{"init_std_qkv": 0.0269, "beta1": 0.95, "warmup_steps": 200, "decay_shape": "linear", "train_tokens": 340000000}
Below are experts of layer 5 (counted from 0) of a mixture-of-experts language model. Rows are named gate (a neuron's input weights, with its number), up (a neuron's input weights, with its number), down (a neuron's output weights, with its number) and show model dimensions 0-191. Each number is 500 + 25 x the weight over its row's rms, rounded and kept within 0 to 999. Numbers have three digits each.
Before each expert's rows: "gets" lists some tokens that make up at least twice as much of what it gets as of all text. This comes from a sample of Wikipedia text that the model never trained on. Tokens count by the router's weight.

# expert 67
gets: ".", "\n", ").", ".\"", "\".", "\")."
gate0:487455513530524435446506480516508425538509487521482495525499477445522464509505498467509522485504493548515466513503507503499493486509495491516506502482497515523500478498525472514491484519526472486481464545489518500480529487516515469480483491467521514471491498470487527514484549505509468520463455461471446522450491512513444516511476500488525498500487507471482512545542510454506489501553440484491530475493475473525506479508492477495499530531507494532503473493497514479493510484538563476516524523482479509526469494502467498466482524501437536487475492530495524473524517494521544482
up0:506529488445477555511470509485487595483487478485495505494528517556468539492482489485487454482495508456503501468488475490450499494469524535462504487533494485513474522521492514486507500493430467500501502462505472478508508525499494515515521481514469482524534482501530462457514490509501505464542526540537531497535535492495517501447512520538484504493493479494511490472442494551510551496492512526514499501514513542506484501470509503525489493473487510487491533516508486506521513524478470520495476486508534483483488516480520491517520514498564472499510485514514499527472512494484413514
down0:474447477516504479494514498491515484523476525521526486495467494507529493448526479492530494515474527519500501489490484496462483536472487489504472491475477508446543511504505526500500457518521496495509501509486546493502513500559499506470439493499500492514509473508495525517439537519509499503474491529500518455468482533540465503482513500496527466532512463461470458547484525509517469526496496487512525460510492467495510495494466488493564523453523468510500494470523537514507492497515566516545549528463501497505464488575463502492497510554488534497503516494464472500529502503505520477

# expert 0
gets: " his", " chronology", "s", "$", "_", " family"
gate0:527490512510484512487472529495501447509475514555514517529496503482448479520494459483532508472481510550496507530514467500499472479508476545482473505537498461471497540493493487482495442517537500538503488466529492472455475491484529502473535486476464490486482499473530500467503509529506513521483495485495520516486546542494496507474502549519460469495451531515485551504527515491524511493525493455544507511535495495544472534514479514548521497546449499535506492492492522477484476483519454513500462506468476496519512452533489518486484474514527523510464475466500472494530490478488527458
up0:554529496555489541499503483524492507545489523425508526496479488503482478516501490496489492479535478542490485523478485512456450463499486471476540535514454483516524481523456507529496469484513542503432486498506537468496554516447469511517534482536489502520471476513502468480483507530515473522490506504542496516497473525503500483530497478507495531515455564487503523471458505482474508518512481515513505511466490477490483511493524552476524504539493509507522492533491523540486525498552521497493494526498474448517496534499492502537487555480511500494511512495474511496491476515480542514
down0:493511473474478542500533538512497513498469536534492549479492526477475454479498501512482478525442486465529506495511486473544525492537482516491538516504499508542498529522543486471465554534512509504489477455524481501520525532429537494480524512505502480485467498469496518526489498494474510426481490534527476451473561482475498513489519519492523484484527505498523529507458511494496497520501542468526526537506513486475476520484512512524480484489485551527480470528497491523471485527535502491505527482526467483490520525509524505471546511488501476516496496497529494497504484499420489510

# expert 22
gets: "\n", "-", "=", " non", "See", "–"
gate0:527485462488489542528502489483468487496484484505507550521525505536500468501504466498474504498463541491535492510489517480507510470529453509491510529499502523454497497488484540526509531480515518520479553526538493436491536495503484489464492497506508490486487479497552517585477482482457535452510494482499513507458509523524497522460511525528510501463477495492428541548479558510499490500494502486468505489492491499508495481519528490463503516538484486474476534448515507458499548499478516505507460510481517496465491513473546468499538457483480474503534517521512489488471508497486473506
up0:528469442494500526501543502491488513510513500480489497545496502520482481513470490490472520506477535460521494497477558456488466470497498493531532494484484504488496538496534546506503499476495536551478512522532498468488490481502511499448510494474524472471484473526502515512493430493487526481503510480487520480494509527512468530437491540495515464513504500453498514489467548472522477514500484462484486506509497462497503484520512506467486505525458509482503557463481517449495508463499518503579480514468568501476481517480525479504542486477476490520537529529502454482492501490481483474
down0:525492503523505550522497451515540463456451490469463509502504470489459476491484502517522509503492510445513518543525501498516512507513529514490445514490520511504485522521493488462489500525481533497453518508470519505502468545482532494467528520566514477512505537486523509451480480490517472513529501551529489491533528511524459515520491537489482477502485517410493502521513471486505504529498447501478525521534481506544495485505512466472486515471519526501500455538492519541480521498486452488513497502471505489470499481506477518460546475497516516519527534482490486472501508510486474547

# expert 63
gets: " American", " British", " United", " French", " English", " States"
gate0:512485503536466498478553544495533528466473509488444500524512567468479510510480513497474505481456471473498481507490502476434498527489510498507490499495486524499512521526524487478482501492524522481486511518479506503481471511546512487496511484539503489491472511532516484513486478555439505426503496496478550461461518512470477505472495506472520468484479508524501522480509480496527502544537525540520464469527526493509516489518487507499508530470497479557517497469490495540562517504538480550446514523509510505483473501461503494573476488524483494483501502487517505515498502506525506468
up0:486534502471502511514430499570484495502495545497524545490467430499487489509498471510519498523529515543490491523496500569514523488487457482501518468520497492495483475484480486501510458478476527499509467529504462466535530543475492481499512491509527485465511500527452496485516484462490513517547493485484481496525526493494511487542509511508461493473508500464490459494492491486441470458471518497473520498484451491501486497487486498476486508521503497433468531551511530496483492517465467469515467499466484480552492499472491503440510511487502466490498474527478505510502510487500451535
down0:435542489473541503488514511529504530512514526545465492521508526530466538536551449493483494508441480504501496513506534471486500492506509523493535536496506514508515542522481483500472512490505492442507458488503475477515493521517496461522461487540497533483493504539448479521476465508534519502490549466478556513526503485492518471445516505484532510502489482503483512483496503494499524493490502522540489495465482533547468545501508531510498498451495505487510513482475481473465555524494497484527494510506495471478498490518493539480518466496519480534553552483491498510469525451499476512

# expert 42
gets: " former", " other", " new", " first", " local", " main"
gate0:469491512481482476514502531506479539520529479524515451499515477486490501487507480541480468495476513511494559530496528531495477478497557489546499511481484487485517482460502466486480525490449507457475516461523548471503505501483499481464506498523474496508512517496447480550496484474508456469506487512492482490517525518535485460458483471522449465473492565528477487518505469466516492518504532496472509484541516503481509474532460481520505500537477485514559522516516501494499460523509483504547459494502544477491501516551521545518496494514533477509461517527475493515492470522483519544
up0:473498481540537531490487512498548481492543510488441463514458450482522474462548499495511475537500499482497491482509465511511518472541500487532505508517499478441515507524535523514467497487469514471494507504534523472488480500463506501502486504492528536458494467482497466536522447461485518544519504504485505498518506517499446511499502510514515480490528479521536520542533497513499494495514505525543505497491533500471515466505488499496482480542541503519547466564491502506488502498519488506511502466460501524528500476496514419474517493534503509468484480452484458495510499489514571501
down0:498479462503553484559563522497500501470562451494538507467498510538470512521448527525495507501455496491497468553529546501508474465508506535476471508491472525546504535512478488468499458480486485474505478504522473493485481481505484498511461494484499517511519500506479512493479505494491492491480549505504465514458514474487506470527520543519504467516512513500494489506468501490508492488467488519488487518512545511449540501507487501544489485540499446425518499468493478465465492491518490500532525480519523450498508515539481494485527478512499519526548522457526482511499541523492518508

# expert 49
gets: " a", " two", " three", " one", " four", " several"
gate0:502461483482508514489511502477433511476534521596491502497534492490540506521545494477536532506486498501515462493525531524530479488508489529498478464471504512488528467519513508524531492521526482458506530512450541489505508524505531458529476504531508505526499498459495497503473500560533586509523491495472445484482503538489519505492527512508497494516537477522510485533543510498510487511471525462540495541508498477516493464500477490510491500489503501484474468498500530518542519530534543502512499493517491538527469504514475549474499482473456488485537502481472502518486486470511525507
up0:491528470560488500507511521520540504507491449443495485522498482502484474507477475493492511499537562488525522503499466442517533520478507473490497502499475478480486561468481491516472485496457484491515488468519497500487473498481482538511519511487504500496518512505495520511472500488491430496486481505489537506497498468502485504511487501468507536493461514509495522441475516521492509500495481528446473427494507486479514565515489509501520477499530497540558560515473462507449488490468465483494538470471535521526536480495499474526476483550553487525488484482516524494501525481487505501
down0:466520495506529558450493536499449468511503522496479492538540480487482533474527503487503536485541495497508479488497467466510479512490495505500539481444552464493494522457502535548487531542510510466497492526481517516513475485513503507488486500551520477468516481478556501494507465501449481525499498526537468437528510522553514513552499516518510544548471500490536497495517501491484536511520516491542490502480495528504483458506479494491507492472522506534543519495523459522494518509526494496514468473471504516512490450476488486486516506543503486526476531470508468518490499484510545529

# expert 12
gets: "-", " •", "\n", ":", " Total", " ("
gate0:500483534534524515478533511502484451476499461495508511518478488496497487491473489572529507498477549504478490449467518540502469492488524458482492485521516493563476463488513492504475489517456512528508484514536501470479469534503504486543482548533489503491466461474511505483517507500460437491518496496511521468497501491470473472487500516524474475502473520476471488541506478464454439540495471493504491486507466478511477533520515521469507525461501475519512536519486491511485491507524505495522493525516508500530508495497490528495495499482457489471519447552430511460476493510536513544
up0:538514534465495495497528528531497510520506503528520532484501509518515527488493456521500508520525518528533510540523520483509495540546509464467528481495517467525505477449489501513466499467462513519454494463486529475509516523508511524510482526512504480468489475537524496493513488506479515499512519590489519486548512496452513522491504488519536495456532491495524481525480523505521518519507548529483493498499514495482501540469518503525513536518523504500551519495542479501439553522511487487481481498531487520509512456460537487455521496476509459495525436530468529492498487482454468517
down0:487510476536526475509515472501474497516525465487520527499519466497475478498507524510516506465522496523482512474469512491549494528491484554490551494501540516489504511496517531478447528489490477516474518500475474516475542444533548495521522512485491516512474532460535431462507523497500526515459527534531519540476456484528496447519523513518464469551472514491497516517517523493428503505519456535487528494488511473497458493486538509462512505496490495478539521503467498467497471509504531456482507472459510463488498508504518492508511442519503518482500462465484489497488526507518493486

# expert 8
gets: ".", " |", "S", " William", " J", " James"
gate0:509507482456518503506497505541510519481510479494476525482543545492454488458505481510515480503469507491514460415508455489497474487524465492514499479513551555430518478468487508500485518495512494541509499485509476467533517457499498529516515506538511518474490459491491444482530496484465489492439511482506470475540512520492430471507534481516456500490478499487502485515485493524448505473479507503521528514497513503498471531472517469484518536458479496506553473513501509489514475501526484523469479507513493524529511487482495445505496529517523500491519502462513514449490518506537490468
up0:528462470512505488517517493508520501513466568518488470475494483501492463477516515496499479530523501485530504457451501542474498479457507520514475530499503505493516479458473548522443507533529549442519482474513494497491443505507447486490500532509493475496509518498500474560489490518502489484458481537537523487498518547497508476496523532474507496514507512553503525560504504528473483511504465521519510510477488491473487453511498502542502513553518508505501448547521481494445473494491522521543488481526501485496469485485535518542519480494466509511488479495472530481524537522505512509
down0:500492508530490512518510494549458488531491487471474510504543497498513526510526504461500521491526504489485451497511527478489521529508475503510503496508489508526494483491509539537446565505493495493504496458499510442452542521454530527468471526498493467468476548521531528493493511537506442496483456476565492502483531531488503492488508505510481483482527507533511521489520469475493479502487501529506510485541499464472531475480490518496469506494490486484440525521466508460495497455445487528487474488550499526444502484486548481479509464550520529505503514487487495495523510481459499519